From a checkpoint of a small mixture-of-experts model trained on Wikipedia.
Size: width 384, 211M parameters.
Below are experts of layer 6 (counted from 0) of a mixture-of-experts language model. Rows are named up (a neuron's input weights, with its number), down (a neuron's output weights, with its number) and show model dimensions 256-319. Each number is 128 + 24 x the weight over its row's rms, rounded and kept within 0 to 255. Numbers have three digits each.
Before each expert's rows: "comes before" lists some tokens at least twice as common just after its tokens as in all text; "gets" lists some tokens that make up at least twice as much of what it gets as of all text. This comes from a sample of Wikipedia text that the model never trained on. Tokens count by the router's weight.

# expert 8
comes before: "\n", " ", " 0", " 1", " —", " 2"
gets: " |", " 0;", ";", " —;", " 1;", " 2;"
up5:153124130124128138101125164121147128174117128101124121099134123140100112137139095166133139140102142092129100154136125154122172128146122115156109137138159143165143074149141112154096157147128122
down5:158142138125154127134143148165132090112155100124104150128143118100149156121090111170121126127135115114139120126141139077126135116143126129080111129159110106131111134099142143120116128127130111
up6:133148144117117117143164124113145096155151106153123095103102127155125173149163122125138160142116131092104131108114129143113076092152187125177115144119103161149155156148123153163127131121116115
down6:120173150156118129152127134133134142100125116113135130152147164112164143130087158089150111091165118119126158161123108139119109105134091138172168167106166082114113121122112102095084121170141129

# expert 17
comes before: " in", " to", " as", " his", " at", " with"
gets: " and", " his", " a", " by", " her", " after"
up5:111155144136111112145145127159105131083116091144119099120116128095181127159123147138110121132140117153108106139145159138148113148140169139117117163147105109088156134155150113130109151137139150
down5:146142140157118110135139135107104158105121148127120158184112125144179079135133145107162135137084085143162109167133162132143154131102122098158122140117082150090134130092133147111136139080113122
up6:139133155107147143133143145100135162099122117123130140161077076111140108107116118148118105091100095119114107141150139167187131125148115133104077126152100124152113111156161111101110132117087123
down6:147129114127097137100152088129078127128117115098122103124136136159080103096101173136104154125098084105147174179138129108192154163131088153097096160121128120149099112126108106161134153125117120

# expert 26
comes before: " |", ";", " medalist(s)", " medal", " by", " votes"
gets: ")", "\"", " —", " ", " Votes", " %"
up5:129149156122133162152117085108135064107155094149126157142103144139124121130110135115145121113166137142096122131126137107140112094147101109144140151139093141108134091100143168135127133099137154
down5:127124111070149158142125156133119110126099103158133147078152148125119099070110173174128131143145089149136134112156146122136142117165097137122122127146153143126148110145148140092162172144102127
up6:112095080171143140122103136095147136166116109112121146149170181140102137125142145115129121103124120137114125140171146099129111137104126125163117143106148148144108147096121127153132088107148155
down6:118159169133169143142081125131173116166113094072134152128142160097126119149134139096101135139130128105166089131105176114126158071082093121139163161128114132109122104133190094137139125099096121

# expert 6
comes before: "\n", " ==", "==", "===", " also==", " team"
gets: "==", "===", " ==", " ===", "====", " also=="
up5:160098104183097115111144121147126171152141145126107136163097120091116132139122131126098078173087145139134145128130139130146154094115124125130113138110122150137088151150152111174101136069137104
down5:125147148164089127082105121165135118175098150168164140153120134138149113128121177096131132131120107104135144095096139105121134114075138085125171121108139100149129112083107103187153116139105098
up6:130081153096095116111110156100166133108115141133123141118132128121152137128131111106146135101166128091123068129102137129134119118134139069102139147117117180097129182095164087163112169143155136
down6:137125168128157112078144159129156138147127112111076133094138104136121132146119148133157112109144095103109061143140162114136141160164153122120132121118112119152156105179123107095112181130109107

# expert 4
comes before: " |", " ", " 3", " 2", " 4", " 1"
gets: " ", "|", " |", " National", " on", "On"
up5:130155081162120070159159119147120135112081125151099152104125167115091135102142106123120151093118149147090157103106131101112113103140142126107149157178128105155121149109137112155146060118176122
down5:105152111097120093095119081142136163128125137122153133113175140147090110109115159109156123109156164111160120140171116168106157099191132141097146136132132152122107163151139148159141141153135145
up6:156094193135141116144151145094109108135099111083111129124098113139117122107099115120098128110142133156145160133135101117117158129123123134124119115138134122114108096122124160136153130149100116
down6:127137107136133119132107114104144129150106145096135134064112146105106113107153115150181141105135141132138130135089119089152114145130161155084110157114151119111091164183106072088093108158171152

# expert 9
comes before: " and", " which", " but", " he", " the", " with"
gets: ",", "s,", "),", "e,", "a,", "es,"
up5:137136116109159172139127108160116137151139196142121144158097104176155102109126137161151112178113093086095157109129110123120120177141142139155157137127113110124142106178102115099133131123130112
down5:136104129151104134136151153116127134144138173109173133128118111080147152103151140121132137116138166161143118109117121101094129071121124122136119094108152076143144092137138116137098137171128140
up6:172101120154135127183130110136126112157121108143081152125103138108173095140098147102139135137139195097168146163152180128117137140112104072094078174119098121138097141176152094089066116147072106
down6:133172116125155138118098120144136146122145144113144124114110145120086163142156113112148110071108117108099116172140090170136124160108140147141143107134137125174162138169130131168131123141125092

# expert 15
comes before: " |", " years", ".4", ".5", ".0", "°"
gets: " 0", " 1", " 3", " 2", " 4", " 5"
up5:109140106102091103128141121115103123149150130109147143153131117068162116169148143123183157145148146094129130139107104167105097177177128143136146136115076129180144142140125131137123066127135125
down5:135176094167100123116088135123130143132102172126126095108182102136083114136137166106066118191135143170107142152089141098122113109132156142105114155158158130113138148178112112128131151140151154
up6:144137103118124085097156134100109112108144138107104134136122108116169138117092142147120090138126132100101107135142150138133157147124147153128122117140145172099115115146102149131126161137143125
down6:125136143092154102157152139172141127104126165139161108107128140097131159101076083105166148173112140133134110118116130141114135123157106111174157143148136096162147112121117119108095102112178106

# expert 27
comes before: " a", " been", " an", " also", " known", " not"
gets: " was", " is", " as", " were", " are", " be"
up5:107102149142134177154147129113102107140133137119169137146141136138146147100127101118142151157078114122130111146134091105135181088132141132152103142132140127110160131131111156168095132128106102
down5:101179127160146117126135126168152115138130134154133154114097130121134125147155126113138119132104142155161163147114110133155096160177148163168151150151105128151115144126149099126113122195143106
up6:105128161150171128143091127113131132105134099155133131079131122158117123118074140135138126160098149143121109071139129110120136157119138120109131103129159143110095105115081141127136118128132092
down6:124113148123135141115150150173121123144102061134116198148123090104174118141130155122107126122153147117142113148106132147124138145152139115133107122106133125068049135138116136140155086146073134

# expert 19
comes before: " the", " a", " his", " their", " its", " an"
gets: " of", " with", " to", " by", " at", " from"
up5:127115161132104130159126163148131084150105128154129111152114090065100111111092157131114112076110136101134115153122105081130140112145115119114108118123131112100116079161155145158123145156138096
down5:122137127171132107159099116125128151124142071136100145115120141113144120125134104140088099187128063164144125097144189122104133167137158121129135152084064115137089163095118136157126162143091162
up6:076131126173196124111141142089095098096125110139147117097152116125140118136146099138131115103129142111099089141099131126102136129115099130142114152155118151138125150123116120166098161192109167
down6:145133129105125153151118108147139134098126129115141162089135112117125111108145117134130095124142135121086117110093129139186106123124112132150129131138144221107165096143154122118129116112110115

# expert 42
comes before: " the", " January", " September", " October", " June", " July"
gets: " in", " In", "In", " January", " May", " September"
up5:121138163118124109159108123105125123125072118113173150135153139143154143113127109156158117095152155142128086175143118143123137114070173162164176130113096124071139129133122144119187143126123131
down5:117118092120123134128100125126108159131111119158124120163145102138113105098136139136154138182140128106141118134115116116133102093129134174136102137184166087139132153120160112106125090107114133
up6:140131122112106116156151152158131119147162108170160126151144144096192109153065128113123144141128139109170154121170130145107120102122163129166155124098125142139152125120100123127123115133109137
down6:113157120157127122128133111150127149111080136128127129118156118125116158117165158138129124125135116141148117127110155140145144109132133106114079130158106113105099102101143104125157095153144133

# expert 10
comes before: " was", " is", "'s", " had", " has", " are"
gets: " he", " He", " it", " It", " they", " I"
up5:141110098115138143129104131163124123148120132160139152174168172153137108164108106125105161147145165180097147166147149111116157130111087097188126144100183115104101155123143123142128189128109083
down5:160166082129131126158132153126088100122137155133096164119113149111127137118098111156094122118116123129101141151160163127098108097121096111144123121162136143162142144135130101153115116185120098
up6:102168122152127109136133143120094183136163124159143175114085108128154145128106129152163138171086120130169121104144096075100117139106140118135147127153159146156121135135090117104138160109156114
down6:109115165137071127123125120159088075169139137152138093113167086162117096126105139131120077146118065130102141132157132085112118110124117123144154152069147088139114118128158107163125090120104116

# expert 46
comes before: "-", "=", " •", " Born:", " Country:", " List"
gets: "-", "\n", "=", " •", " -", "==="
up5:100117111138129143121128140109126139152132096101092088157122117128143117135170163071139118134147102103162121108095132121090110132124120116131140142165080165131165139150083170119130151139153136
down5:167136119122108094111132091106102151118106122121084086106124154119135133106155131105141156107132137106159108159130131105142130145124131117147124069089131169132147115088127137158110130164143102
up6:127120137132120167163128120116124127125099113156106144087120112128131157145125138135106112110113104161091126095132110122068123140146136113149108128139140153167196125169134137104087134071129061
down6:169083127121126137151126108138158128114141115101113134143129128126138098122143139168100136148095153106126123134108121117133161126184120133114145119133132148132082143148126075163138137127093135

# expert 29
comes before: "\n", " The", " He", " In", " It", " This"
gets: ".", "s.", ")", "\"", ").", "\"."
up5:136133149125134148115130105096141129128151158164142139151143158081100125113152106146106112138147134192085092217122132143142128115131100099139102112134088118133123106107077117121144142119120097
down5:100140102068155140100182117118071089135092162117095120149115119152107142147136156111133121111093108090127182117155121094106152112152156149074122150100155113128141129135133181180124123124118156
up6:184147148112120095142126156166116111113125142118132114090126125083071152150126104159105141138095125108155124085136117134154135142123133117152117147108125166178106120159099115131151123153096119
down6:104115125187087122134081118130155132103136128154145145125094122116129155120185116126126135130080132142132103166134128163171177143129125105128114133104101163090081145104164101127145139119138118

# expert 40
comes before: " the", " a", " his", " their", " an", " her"
gets: " for", " on", " of", " with", " made", " won"
up5:098147191158104122131126127141097142128150143133156143100117114087103105148125150150094127105123135123110114133109161118115123115165132098162130117135136160123157161151159129088161080157146130
down5:071103123116129114097152096158147121102148070152095127160124140160130187125108153127129104114121112093150173108136123119150091086096094136093120173104110144124136124169172159172135104122125120
up6:173141146108102122102157128108141133162094117163083091178144175096114076146126126130101111158097151114123117161085115130148153140112138115115124168137085087172125128159178126171119140108125114
down6:098121113138125105097120131090139108166091122110165096125106138124105145130104127164140127151166195082139143117098075108051124153158183132119131076135082125115151115152149133179116148115138121